From a checkpoint of a small mixture-of-experts model trained on Wikipedia.
Size: width 512, vocabulary 32768, 65.1M parameters.
Below are experts of layer 4 (counted from 0) of a mixture-of-experts language model. Rows are named router (the router's row for the expert), down (a neuron's output weights, with its number) and show model dimensions 128-191. Each number is 50 + 12 x the weight over its row's rms, rounded and kept within 0 to 99.
Before each expert's rows: "comes before" lists some tokens at least twice as common just after its tokens as in all text. This comes from a sample of Wikipedia text that the model never trained on. Tokens count by the router's weight.

# expert 11
comes before: " ", "-", "|", "==", " The", "The"
router:53 49 43 40 44 29 55 54 58 39 50 69 58 71 53 43 70 45 46 31 54 53 46 64 48 63 75 44 39 78 61 50 59 60 24 43 32 69 64 54 56 32 40 49 48 32 63 59 45 78 59 55 56 47 49 36 50 66 31 56 42 51 46 72
down0:28 46 64 60 56 27 74 47 51 56 43 38 48 48 68 63 46 44 38 59 35 75 50 53 56 54 60 60 62 41 53 42 39 38 46 68 38 45 39 48 53 37 66 49 51 56 68 31 68 50 49 34 43 61 52 52 75 55 54 53 72 60 63 46
down1:59 48 47 56 48 48 50 51 63 31 52 38 48 56 51 65 59 60 49 58 75 42 69 33 58 73 51 53 54 54 38 52 62 59 45 46 60 39 56 44 56 51 54 55 45 37 15 56 50 35 31 61 65 55 28 50 44 71 56 30 47 53 50 58
down2:45 67 68 54 41 37 49 64 50 56 60 26 54 55 46 77 35 50 51 42 55 56 58 54 62 46 35 59 60 62 32 28 63 49 41 48 49 37 50 44 64 60 29 67 33 31 40 32 53 64 53 41 41 42 29 61 47 62 53 60 50 61 64 32
down3:53 50 30 57 35 51 55 57 51 50 60 49 61 70 72 59 51 65 47 41 38 51 46 38 50 46 33 46 38 36 60 57 44 79 53 56 35 57 52 57 53 46 43 42 37 63 52 55 43 60 55 64 60 61 54 85 31 49 50 47 64 78 75 53
down4:27 56 72 50 78 50 34 42 40 38 58 79 70 45 25 49 43 50 43 53 49 39 60 63 67 50 68 45 42 59 52 40 53 63 53 39 47 41 60 51 67 53 58 52 59 66 60 50 74 79 41 61 45 51 41 54 39 44 59 62 64 44 55 54
down5:35 35 45 35 36 38 33 40 51 62 52 54 67 52 40 49 63 38 36 37 68 34 49 54 54 56 33 51 50 61 63 41 49 51 53 34 44 48 52 45 43 57 54 32 26 13 27 45 53 52 36 24 27 68 60 36 46 30 60 61 36 30 48 56
down6:81 70 62 67 59 36 52 37 62 52 48 55 26 40 45 55 63 44 49 37 62 65 54 51 59 39 56 58 63 65 41 58 39 68 45 75 49 52 40 56 45 70 51 63 42 77 51 64 42 36 72 49 38 64 52 66 28 47 67 34 35 45 44 59
down7:38 42 59 33 54 58 63 31 47 52 54 50 48 44 45 47 56 39 53 50 30 43 65 53 36 54 49 35 64 47 43 41 66 62 35 32 51 54 57 46 63 54 47 40 51 45 54 50 73 56 48 32 81 71 71 78 40 56 48 55 66 58 53 60
down8:67 52 62 58 30 54 64 53 51 41 45 45 85 57 62 45 48 36 66 42 33 43 46 48 57 77 54 56 72 35 73 46 59 55 53 48 24 40 63 55 36 46 55 56 57 47 65 44 33 61 46 34 59 59 70 56 53 43 42 54 42 53 55 38
down9:53 60 52 60 44 64 47 42 56 46 69 41 43 44 54 68 59 37 57 36 39 45 30 40 68 39 62 64 57 64 39 46 54 40 67 29 50 45 42 37 29 41 70 54 39 52 36 38 22 66 59 49 40 52 46 46 43 31 56 47 59 53 43 51
down10:63 53 61 50 55 58 54 65 34 42 54 36 48 50 48 58 61 61 45 71 68 71 54 48 64 54 59 53 40 56 63 53 50 47 49 38 36 47 54 24 68 40 51 32 59 39 45 36 47 43 53 54 67 54 31 47 31 62 75 56 42 73 72 45
down11:45 32 47 53 36 43 51 70 48 49 68 60 32 50 54 54 51 48 57 54 67 64 43 42 54 42 53 34 27 32 51 51 56 51 49 59 33 46 62 52 66 37 45 64 38 37 49 37 52 40 72 44 35 42 46 50 80 47 30 40 53 41 54 27
down12:37 78 50 42 34 43 60 55 45 51 47 46 33 75 72 50 57 70 54 46 57 72 48 38 67 48 61 43 53 58 68 74 62 42 80 44 43 25 40 38 39 41 58 39 50 58 32 55 57 52 59 29 31 53 48 50 43 48 61 57 47 64 41 48
down13:54 58 40 61 70 31 46 44 47 53 61 57 57 54 49 38 48 53 47 85 45 35 42 36 43 43 65 41 51 58 71 26 53 41 51 53 52 44 43 58 50 40 85 56 45 47 62 41 45 66 72 32 50 48 59 44 46 34 32 64 40 61 39 42
down14:45 40 36 68 47 59 46 54 47 61 46 43 61 42 62 35 43 56 38 28 81 51 77 58 39 59 46 47 54 55 43 31 66 25 59 65 51 44 44 42 59 49 61 36 48 70 39 47 53 35 72 53 54 40 46 48 50 53 23 52 43 39 52 58
down15:56 62 34 45 58 59 54 61 50 45 67 55 44 48 55 40 55 62 39 48 50 53 59 42 35 39 34 55 56 45 46 61 44 48 53 47 52 54 60 17 46 69 68 47 43 44 40 36 50 48 62 68 39 61 47 81 57 69 37 82 46 35 41 47
down16:23 53 64 55 41 56 59 33 52 61 64 43 37 71 48 55 53 60 42 54 47 46 41 49 46 68 34 67 49 50 52 47 53 47 62 16 29 61 20 56 50 58 61 41 49 60 33 43 59 38 62 59 40 33 58 31 23 60 54 32 54 58 58 57
down17:57 57 30 60 59 53 62 29 57 48 40 41 52 56 83 67 55 48 45 60 45 51 39 49 48 44 64 59 33 25 43 56 53 37 58 50 55 46 48 57 47 61 52 53 39 54 41 33 62 31 51 44 45 52 64 57 44 59 47 29 56 57 31 52
down18:37 61 40 55 46 40 52 69 71 65 64 33 35 25 22 44 50 49 43 60 28 69 44 45 59 22 43 64 40 34 58 36 50 48 48 41 61 59 42 39 68 33 46 53 63 42 33 42 36 61 71 43 52 38 56 47 65 55 60 49 29 62 17 57
down19:49 45 67 53 49 66 51 46 63 46 59 56 52 42 69 34 58 59 59 53 32 59 67 57 46 48 53 53 53 69 35 49 57 53 43 54 55 53 66 60 60 54 58 34 55 59 38 39 63 25 58 57 59 55 48 47 69 33 65 53 28 56 67 44
down20:49 58 80 41 38 44 67 31 56 56 39 57 47 69 47 46 50 44 59 33 53 53 59 59 52 51 32 45 65 50 28 60 55 44 34 69 51 57 44 65 62 67 39 45 58 44 43 43 47 62 44 73 39 69 44 40 35 53 65 61 55 53 54 48
down21:49 41 70 56 51 46 57 31 45 60 44 35 51 57 58 26 79 54 36 52 57 37 56 41 33 60 43 53 48 35 56 51 57 46 60 41 38 64 59 59 38 52 72 51 43 67 47 53 36 56 61 69 37 59 45 69 59 30 59 53 57 27 33 37
down22:22 34 53 45 72 45 71 64 47 39 50 29 43 69 40 48 49 55 64 49 57 69 47 62 49 47 55 40 52 58 53 53 50 30 39 18 47 50 66 45 64 44 55 61 60 51 45 68 46 49 49 36 52 43 51 53 42 58 53 67 34 40 76 56
down23:51 37 45 76 52 60 48 55 70 35 56 51 59 45 45 56 44 49 48 58 57 50 41 61 44 51 58 53 36 57 45 50 42 63 54 45 52 44 73 33 60 47 42 31 48 62 41 65 72 39 46 12 43 45 41 67 64 62 68 57 54 64 38 53
down24:54 57 35 49 59 51 53 52 33 37 59 57 54 66 65 56 34 50 44 48 36 33 44 61 50 70 69 39 43 44 37 79 61 55 53 69 51 62 78 64 66 65 40 31 26 70 24 81 37 57 80 44 50 47 58 64 52 69 49 39 51 29 43 56
down25:43 53 47 44 61 56 44 63 57 63 59 55 52 41 40 52 69 48 38 59 68 39 57 58 39 57 35 46 49 72 59 44 48 33 55 50 40 24 63 42 60 46 49 33 33 24 43 44 44 45 40 56 54 36 48 46 66 42 82 51 47 54 52 50
down26:49 59 49 58 59 47 39 55 65 61 63 50 48 62 67 45 67 45 69 58 65 63 76 51 66 63 81 47 18 69 37 48 45 29 61 40 26 73 72 76 54 30 56 62 47 36 61 66 59 36 39 52 46 41 19 62 68 30 54 34 53 58 46 30
down27:60 64 64 32 39 59 31 32 46 47 51 32 59 36 80 65 51 29 39 63 57 52 50 39 41 52 38 82 58 42 51 32 59 43 46 49 48 41 70 42 57 44 38 59 57 50 55 43 38 43 54 33 49 47 39 35 50 35 46 79 62 41 50 47
down28:49 51 48 71 68 56 56 50 65 34 64 37 49 59 56 66 45 67 47 48 53 60 54 34 59 57 54 64 70 52 61 42 29 32 44 58 38 29 48 41 44 51 52 75 32 67 52 54 58 41 38 27 46 44 31 50 60 54 66 40 50 55 42 56
down29:64 52 36 57 60 53 71 47 63 49 57 41 52 62 58 48 38 58 51 51 64 32 67 55 45 31 48 40 56 59 27 57 61 37 38 41 33 44 49 41 54 60 55 48 43 30 56 21 54 37 53 41 57 68 48 48 49 80 59 61 55 44 71 39
down30:58 51 49 50 44 74 37 34 65 47 70 55 48 73 27 37 47 63 63 46 44 48 53 46 61 33 68 41 40 46 43 66 53 46 58 55 39 38 29 29 62 49 35 65 74 66 70 37 45 46 57 73 62 36 35 61 49 42 38 53 27 67 59 68
down31:50 60 72 41 45 63 42 39 63 44 35 50 55 58 31 44 43 46 53 35 62 37 45 25 54 67 48 54 55 47 44 51 66 53 48 59 58 71 34 66 51 27 45 64 56 33 61 49 33 53 73 37 43 51 69 46 46 44 52 57 53 65 49 31
down32:39 56 79 56 63 61 47 57 42 68 50 58 26 45 66 63 45 45 42 40 24 40 25 51 54 46 61 60 34 55 65 58 51 54 52 56 52 46 61 31 60 35 41 48 74 41 42 39 37 58 59 57 39 47 57 40 57 64 51 58 67 59 33 45
down33:32 54 38 52 48 49 64 49 52 45 49 41 48 54 45 54 62 47 50 53 39 45 56 45 60 72 74 58 37 36 43 73 40 49 50 45 44 30 54 39 56 49 36 36 46 32 49 31 44 51 42 24 45 67 46 34 46 46 56 41 32 50 49 54
down34:75 38 35 59 44 53 59 40 49 54 47 43 39 62 56 46 39 50 57 31 34 47 47 63 60 41 38 47 50 55 53 57 34 51 32 31 28 53 42 64 41 42 45 61 35 55 71 43 51 63 32 38 60 44 32 39 68 57 41 57 56 60 44 57
down35:76 45 47 55 60 66 43 59 53 59 40 58 31 31 33 59 48 51 49 36 53 53 34 56 36 54 56 35 44 32 51 33 79 59 33 56 57 63 29 64 48 36 48 61 29 57 53 46 50 65 41 25 30 39 65 51 37 48 37 54 53 48 41 43
down36:68 53 66 52 64 48 59 46 59 46 42 72 45 57 37 47 72 47 53 46 55 37 70 46 55 39 45 53 58 61 54 47 33 34 46 60 51 76 59 48 34 40 62 36 53 46 73 44 44 48 63 42 65 57 50 43 43 48 35 37 58 43 45 59
down37:54 59 37 46 41 54 54 63 55 64 49 46 60 59 50 46 41 57 39 37 32 74 34 53 18 59 47 39 32 56 37 56 67 36 62 70 62 44 47 42 66 66 39 60 71 40 39 62 66 61 67 48 59 60 21 65 59 60 70 42 38 49 50 43
down38:60 59 37 59 24 42 57 42 51 47 55 71 61 42 38 57 40 35 59 41 58 38 52 65 43 44 57 54 54 47 35 46 65 50 73 47 63 68 34 51 36 48 47 67 48 43 37 63 51 58 64 54 35 39 48 61 26 48 36 39 50 45 49 41
down39:40 73 50 47 47 39 81 60 54 39 40 56 53 49 54 43 54 34 46 36 42 64 48 55 51 60 31 38 38 74 42 47 58 60 54 52 43 68 53 64 48 51 49 48 65 54 42 63 51 30 53 74 53 53 64 48 27 70 42 55 62 59 43 43
down40:44 47 37 46 41 69 36 35 58 41 44 47 55 61 73 44 27 61 62 43 46 47 60 77 40 30 36 55 65 38 29 33 81 58 32 61 61 57 62 56 44 30 36 44 59 86 48 67 67 59 52 26 44 39 45 48 42 77 60 57 56 48 72 50
down41:54 52 53 16 32 57 68 42 41 59 27 47 37 65 73 42 46 57 48 31 40 59 59 49 42 62 50 60 54 47 47 50 31 58 44 61 55 40 31 54 43 80 42 69 32 37 22 43 46 59 58 50 64 63 33 59 59 49 32 57 69 38 60 62
down42:60 48 57 40 38 63 55 60 49 46 54 38 61 29 50 51 56 33 56 44 69 42 51 32 74 63 17 47 41 60 52 34 40 45 51 47 23 47 50 53 45 54 48 50 47 37 43 56 43 31 42 76 47 52 47 64 45 49 50 54 43 46 59 26
down43:57 49 22 29 65 60 47 49 44 53 26 68 62 36 43 58 58 72 61 54 35 58 57 39 57 37 55 40 45 53 51 54 55 53 53 33 42 41 52 53 39 31 52 53 64 55 54 15 53 31 54 66 26 56 57 28 56 45 14 35 64 49 66 42
down44:65 46 38 37 69 39 40 50 43 54 61 47 48 49 57 22 53 41 70 61 58 49 29 20 65 33 32 54 36 62 42 57 58 64 44 31 48 40 56 36 63 54 58 47 49 40 40 60 59 30 40 36 42 41 40 65 51 58 47 32 44 47 63 43
down45:61 51 52 81 22 39 36 42 50 50 37 54 50 57 42 53 62 39 49 23 42 42 52 62 63 44 46 49 61 51 74 18 49 51 62 65 52 56 46 47 36 41 34 62 23 37 70 55 46 45 47 60 41 52 35 35 45 60 55 40 70 56 50 65
down46:66 47 50 40 62 47 64 55 45 54 75 35 49 41 52 46 56 47 56 59 48 41 57 74 44 66 80 38 47 40 66 46 41 45 57 66 55 08 62 63 35 47 46 55 37 45 59 57 41 60 39 58 44 53 58 45 41 52 36 43 64 41 41 50
down47:61 28 77 52 51 44 27 40 33 48 63 40 60 38 50 53 61 54 61 51 10 53 64 41 51 59 43 24 52 49 66 16 55 41 52 73 68 45 52 49 32 25 50 60 51 65 55 60 49 63 60 42 68 46 55 51 21 66 46 53 62 44 67 45
down48:60 25 47 61 53 32 50 47 35 47 29 45 44 41 55 50 35 30 48 41 54 54 48 49 53 52 47 43 46 80 66 51 56 65 46 43 46 65 62 82 61 48 68 29 43 67 28 51 42 49 45 52 30 41 55 61 40 54 37 52 57 45 36 67
down49:18 39 64 62 67 37 58 54 68 59 43 42 46 58 53 50 34 55 52 60 55 70 55 37 70 61 46 59 60 61 54 65 39 43 41 54 28 23 36 53 57 58 78 60 35 51 49 43 56 61 64 49 17 56 55 41 57 35 52 43 55 41 51 73
down50:40 61 58 60 44 46 58 63 45 40 32 49 55 29 35 47 45 55 40 33 58 46 34 32 36 67 40 56 46 30 49 56 55 47 49 40 36 67 64 62 43 63 31 36 51 63 49 51 42 58 55 51 60 39 46 72 63 46 32 57 40 57 64 42
down51:54 28 36 52 21 41 51 65 53 51 52 61 48 58 42 54 52 73 33 49 64 47 60 62 74 32 64 25 48 48 44 56 60 66 41 68 34 51 59 62 42 52 68 41 59 42 36 44 40 61 44 42 25 62 40 46 56 47 52 50 36 53 48 42
down52:71 60 57 40 53 42 38 51 51 47 49 52 65 52 52 26 51 28 52 41 77 39 65 56 44 56 49 32 25 57 54 47 55 52 49 51 41 49 66 49 47 52 71 51 66 52 52 63 52 68 70 59 63 47 51 57 53 63 50 57 39 35 56 69
down53:55 48 42 56 55 27 51 50 42 60 30 68 44 46 70 60 38 51 66 30 44 46 61 42 56 59 67 36 55 26 61 40 50 46 43 56 60 52 74 48 51 45 42 45 62 48 36 51 30 80 56 49 52 74 33 74 54 58 52 67 59 33 68 62
down54:40 26 55 66 33 55 32 31 30 55 41 42 64 59 61 54 43 32 78 45 59 67 51 32 54 45 69 45 62 67 40 37 55 30 62 57 48 35 57 57 43 56 63 67 31 33 49 58 34 68 44 42 49 30 62 41 31 59 34 50 54 37 51 43
down55:32 38 64 52 65 42 34 43 65 54 41 60 29 53 44 57 42 36 38 55 53 50 55 39 60 26 42 44 55 51 47 48 50 39 53 52 31 48 51 53 58 54 67 52 65 42 58 21 33 73 40 40 32 68 64 42 34 49 37 46 39 36 68 47
down56:41 42 64 42 43 31 66 61 47 43 38 37 47 64 38 42 64 43 56 46 56 43 44 46 54 74 41 68 69 50 56 49 59 36 58 34 25 32 57 44 31 46 34 38 35 62 54 64 47 65 48 56 54 74 44 58 57 33 40 43 65 69 52 74
down57:57 52 42 33 35 78 55 23 42 49 60 42 51 53 64 39 43 40 34 44 42 44 31 18 48 64 63 80 57 33 39 44 45 59 26 39 42 56 36 68 46 54 45 51 36 57 43 35 56 58 49 46 54 56 49 68 52 38 40 64 57 70 54 51
down58:56 51 44 60 44 40 42 31 56 73 41 41 39 38 49 49 39 49 59 57 57 42 35 51 62 35 59 59 70 53 56 30 50 44 35 56 47 60 57 53 50 60 63 61 52 57 50 30 39 64 37 50 28 69 67 42 32 58 51 44 60 70 46 55
down59:41 51 44 54 45 36 51 54 34 58 57 61 58 25 62 50 47 75 62 49 58 60 46 49 30 77 53 52 49 45 50 52 58 61 38 79 49 55 52 65 41 42 53 75 50 55 54 55 46 62 52 57 50 48 22 63 37 59 23 69 67 31 54 50
down60:38 48 49 42 46 60 55 44 38 48 50 55 35 54 60 49 72 46 52 51 43 44 52 46 38 37 53 56 43 56 64 56 62 39 50 56 39 41 58 68 65 51 45 30 50 33 30 50 61 55 57 34 54 56 37 59 44 41 57 56 57 53 42 55
down61:37 43 52 53 49 39 44 51 43 64 60 52 38 50 27 43 39 33 52 57 50 39 49 32 45 67 37 38 35 38 26 47 56 49 57 59 43 63 50 29 38 53 34 38 17 57 38 45 53 74 48 38 60 42 43 52 39 49 51 60 45 77 61 23
down62:40 60 39 52 45 40 72 50 43 65 80 46 46 36 47 44 55 36 56 43 49 50 58 48 46 56 54 60 44 55 45 53 64 52 55 59 55 67 56 42 54 51 72 36 64 28 61 60 40 40 38 46 62 36 33 28 61 66 49 42 45 54 28 43
down63:51 41 55 51 51 40 38 34 53 41 61 41 47 80 79 67 55 37 36 56 58 50 52 58 19 57 35 57 34 33 56 48 48 52 66 56 63 31 68 42 73 36 56 53 68 62 27 49 48 49 54 34 49 44 41 45 40 50 40 51 53 62 63 30
down64:19 40 47 29 56 43 53 53 58 46 59 42 70 53 43 26 46 34 25 26 47 47 43 75 45 48 44 36 46 53 54 23 44 59 33 52 37 63 52 57 52 59 66 52 59 46 49 34 47 69 45 41 62 69 37 48 44 62 56 49 40 76 52 44
down65:51 33 54 55 74 49 52 53 55 46 56 48 44 61 66 40 59 50 50 48 44 54 56 43 60 42 49 42 33 65 55 46 42 60 30 28 52 63 50 65 48 56 46 51 55 50 39 53 54 55 83 42 72 44 43 64 48 39 55 54 31 47 38 29
down66:60 80 44 56 54 53 49 65 44 55 47 28 47 68 51 56 48 42 54 26 76 41 44 57 68 49 42 56 41 57 69 37 34 43 45 50 34 61 73 60 48 51 68 46 62 44 55 52 44 45 51 49 28 41 30 45 49 37 36 52 54 42 46 43
down67:54 46 59 52 86 46 41 67 58 39 46 56 36 50 67 62 57 43 37 37 52 50 38 55 46 50 41 55 50 60 51 56 45 35 44 57 73 49 53 46 60 29 51 42 62 61 56 57 59 69 86 45 56 45 39 68 52 38 42 40 45 51 50 47
down68:32 49 40 47 68 54 34 53 58 60 42 44 44 43 49 55 45 27 31 64 57 48 53 65 52 54 41 38 42 38 37 48 43 54 77 60 54 67 54 61 47 64 27 61 32 43 57 51 52 50 60 51 40 64 50 42 55 44 48 37 58 60 71 50
down69:47 63 58 64 60 40 42 60 61 58 38 35 47 57 31 47 47 56 43 37 65 70 66 49 77 54 48 55 69 77 70 55 27 54 38 30 57 57 50 67 18 54 42 53 37 31 45 45 56 66 68 60 61 41 55 51 39 37 62 59 55 54 53 60
down70:26 40 47 46 44 46 33 61 50 49 60 53 54 71 37 48 70 66 69 54 29 60 54 52 48 64 68 58 57 41 37 47 91 41 61 63 58 47 51 25 68 54 40 59 57 49 56 38 46 61 46 39 37 64 38 65 53 53 42 62 47 53 70 61
down71:56 51 61 55 62 64 46 47 54 43 61 42 69 41 46 51 38 44 45 42 47 43 38 62 47 38 36 54 47 40 61 35 22 59 43 43 75 24 64 65 62 49 37 50 29 77 39 47 48 57 57 67 53 33 61 45 63 45 59 56 38 43 43 45
down72:55 57 39 62 57 60 54 39 59 43 43 60 50 67 40 56 55 59 62 52 44 54 73 44 40 32 51 54 37 57 30 44 49 33 61 62 63 65 37 42 23 46 58 60 33 56 54 57 39 51 57 71 31 45 60 44 21 24 46 44 47 65 57 69
down73:64 54 45 51 67 33 47 48 72 59 59 37 61 71 45 57 26 71 57 58 63 63 28 51 47 68 35 61 67 28 40 34 51 65 39 65 49 41 46 65 29 31 45 59 40 35 44 41 67 60 39 93 43 29 40 53 59 53 59 60 57 56 64 32
down74:45 54 52 60 50 39 53 55 46 64 51 60 50 18 44 68 55 52 36 20 42 83 55 51 75 32 15 38 33 38 44 45 34 62 58 50 45 38 27 62 40 45 69 57 49 35 41 28 66 56 64 58 56 61 45 71 44 53 60 41 46 42 54 37
down75:49 61 47 47 54 62 54 44 61 62 54 56 43 58 50 70 29 51 28 46 37 32 71 58 43 43 36 59 62 56 72 46 12 43 57 54 40 50 32 51 55 52 53 50 46 75 42 68 69 73 52 46 70 38 58 71 48 53 49 40 50 59 40 63
down76:50 44 55 50 38 62 63 56 39 62 34 45 65 65 33 45 38 54 53 48 68 38 64 61 47 28 53 47 48 37 62 64 41 45 42 65 62 39 52 37 61 49 43 61 48 48 29 35 48 49 59 34 64 43 47 60 64 52 47 66 30 32 58 54
down77:67 52 47 74 43 77 65 61 40 78 59 26 68 70 39 55 49 68 54 52 58 52 64 39 36 53 39 50 52 49 50 49 34 60 46 50 66 55 41 49 40 58 44 63 46 44 45 73 50 49 54 64 61 49 46 40 22 55 50 61 44 60 52 63
down78:34 61 78 35 59 34 31 77 52 42 40 63 25 50 39 41 53 38 57 48 70 38 63 59 32 63 45 42 42 35 42 39 23 49 55 50 58 28 56 58 27 63 30 45 49 54 58 69 54 58 56 38 38 44 56 48 66 52 63 46 26 48 33 33
down79:56 65 52 36 68 46 61 57 45 58 52 41 19 24 50 47 61 51 51 58 49 58 60 48 59 50 54 58 37 54 47 56 40 51 59 48 39 55 40 52 65 50 74 22 54 49 43 40 61 60 59 38 51 31 46 53 52 43 51 46 53 33 47 62
down80:46 62 50 46 40 65 39 26 24 58 47 44 52 52 77 38 38 51 65 28 25 55 54 52 77 37 66 76 46 47 65 50 68 29 54 46 46 52 47 49 30 36 76 25 53 48 74 47 20 58 33 38 46 57 58 47 51 51 50 50 60 65 51 42
down81:38 52 45 60 54 69 31 70 52 69 45 58 48 45 42 33 68 66 48 71 47 53 41 50 50 57 67 62 60 75 39 61 31 72 55 43 49 60 83 42 57 68 34 56 50 43 53 38 41 65 56 38 54 49 49 39 77 41 36 59 39 48 36 53
down82:29 64 32 53 51 54 48 65 42 49 62 51 59 47 31 46 42 58 60 63 34 47 56 54 73 50 44 59 49 64 22 47 39 31 48 53 50 40 50 61 66 50 19 44 52 57 43 56 80 22 22 52 67 36 71 44 41 54 53 55 46 51 35 57
down83:61 37 62 60 62 46 57 63 51 43 53 61 42 41 51 67 56 52 49 46 66 28 58 53 45 52 51 47 39 56 56 31 34 25 48 52 60 43 47 40 61 38 46 42 55 34 69 48 46 46 54 53 36 46 50 42 63 41 47 41 51 36 46 74
down84:55 25 40 41 62 52 59 63 41 34 76 61 58 31 70 79 61 58 53 59 58 54 52 56 56 60 47 41 38 55 46 42 43 72 47 53 42 48 37 56 77 36 44 61 76 55 60 42 56 50 38 37 57 41 57 47 40 41 51 48 39 47 50 50
down85:43 36 57 55 46 36 35 46 29 71 59 42 45 37 46 57 53 39 65 31 45 36 67 63 56 65 22 71 54 50 49 67 26 47 56 46 36 57 63 63 41 42 30 41 46 44 46 79 56 29 34 48 55 43 56 66 43 37 30 38 27 64 58 55
down86:60 51 61 48 46 56 56 17 38 50 57 44 35 52 48 51 36 33 38 48 45 62 59 61 40 60 44 31 52 39 57 24 60 37 39 34 63 47 64 52 43 51 55 38 59 63 48 45 71 55 56 54 45 43 73 67 43 63 42 45 41 43 36 40
down87:53 48 37 52 58 48 46 73 45 36 55 29 45 30 31 50 36 40 55 47 56 64 59 26 50 47 46 57 46 43 38 37 39 39 63 42 41 69 42 47 25 47 43 32 43 77 56 83 34 55 64 47 52 54 46 69 48 69 53 51 63 48 51 49
down88:59 43 54 78 45 35 63 47 68 50 46 62 77 73 32 47 52 48 55 47 42 48 75 44 68 59 42 42 45 70 60 54 58 36 40 70 55 54 64 67 42 54 57 60 44 44 64 64 37 61 51 64 50 51 50 66 63 42 39 47 62 53 31 56
down89:43 57 67 41 51 71 42 58 71 57 48 43 54 53 50 29 52 57 48 46 39 46 49 57 56 62 54 36 36 49 55 48 58 41 69 36 66 48 58 44 51 52 56 59 33 48 62 60 38 42 59 50 40 38 43 47 48 63 43 71 49 52 44 63
down90:39 47 56 46 32 51 46 48 51 64 56 45 56 54 44 29 49 50 59 34 45 56 71 26 59 42 52 33 55 89 52 54 57 57 64 67 47 39 36 61 38 61 36 45 49 58 41 75 72 34 54 38 71 32 47 60 57 47 54 37 47 44 43 71
down91:52 41 49 56 60 40 50 44 48 35 43 51 68 64 49 43 57 54 62 35 45 36 66 63 13 65 60 54 52 42 39 53 27 41 69 48 41 66 52 46 31 62 47 42 69 50 50 67 52 40 56 70 34 38 27 64 47 62 44 34 68 51 46 53
down92:49 66 41 45 63 54 64 39 56 39 43 50 39 53 36 39 56 45 44 55 44 54 45 49 46 42 46 62 52 66 37 50 45 48 44 49 68 71 56 45 41 39 61 49 28 50 38 42 57 34 64 48 48 39 51 58 39 24 40 70 27 61 47 61
down93:24 30 74 66 56 46 52 34 24 57 44 59 58 44 54 50 52 52 38 45 60 68 27 33 51 61 62 43 43 50 49 43 54 34 49 70 38 53 43 44 34 47 67 53 31 40 38 63 46 45 59 38 53 53 29 42 58 55 45 46 56 47 41 45
down94:57 52 62 40 68 57 32 58 55 39 61 53 45 30 63 37 50 30 59 48 63 36 49 37 57 51 43 65 58 50 43 63 65 55 56 52 24 38 40 61 38 55 34 45 64 57 55 21 43 29 44 53 41 49 32 71 45 56 42 51 48 46 57 45
down95:49 38 66 48 49 41 62 71 45 50 56 55 52 53 53 26 47 49 35 61 54 41 48 51 56 81 50 49 62 56 46 40 61 60 33 62 75 56 71 55 56 76 69 53 44 30 48 46 44 43 53 39 48 54 46 74 60 68 59 43 66 32 58 49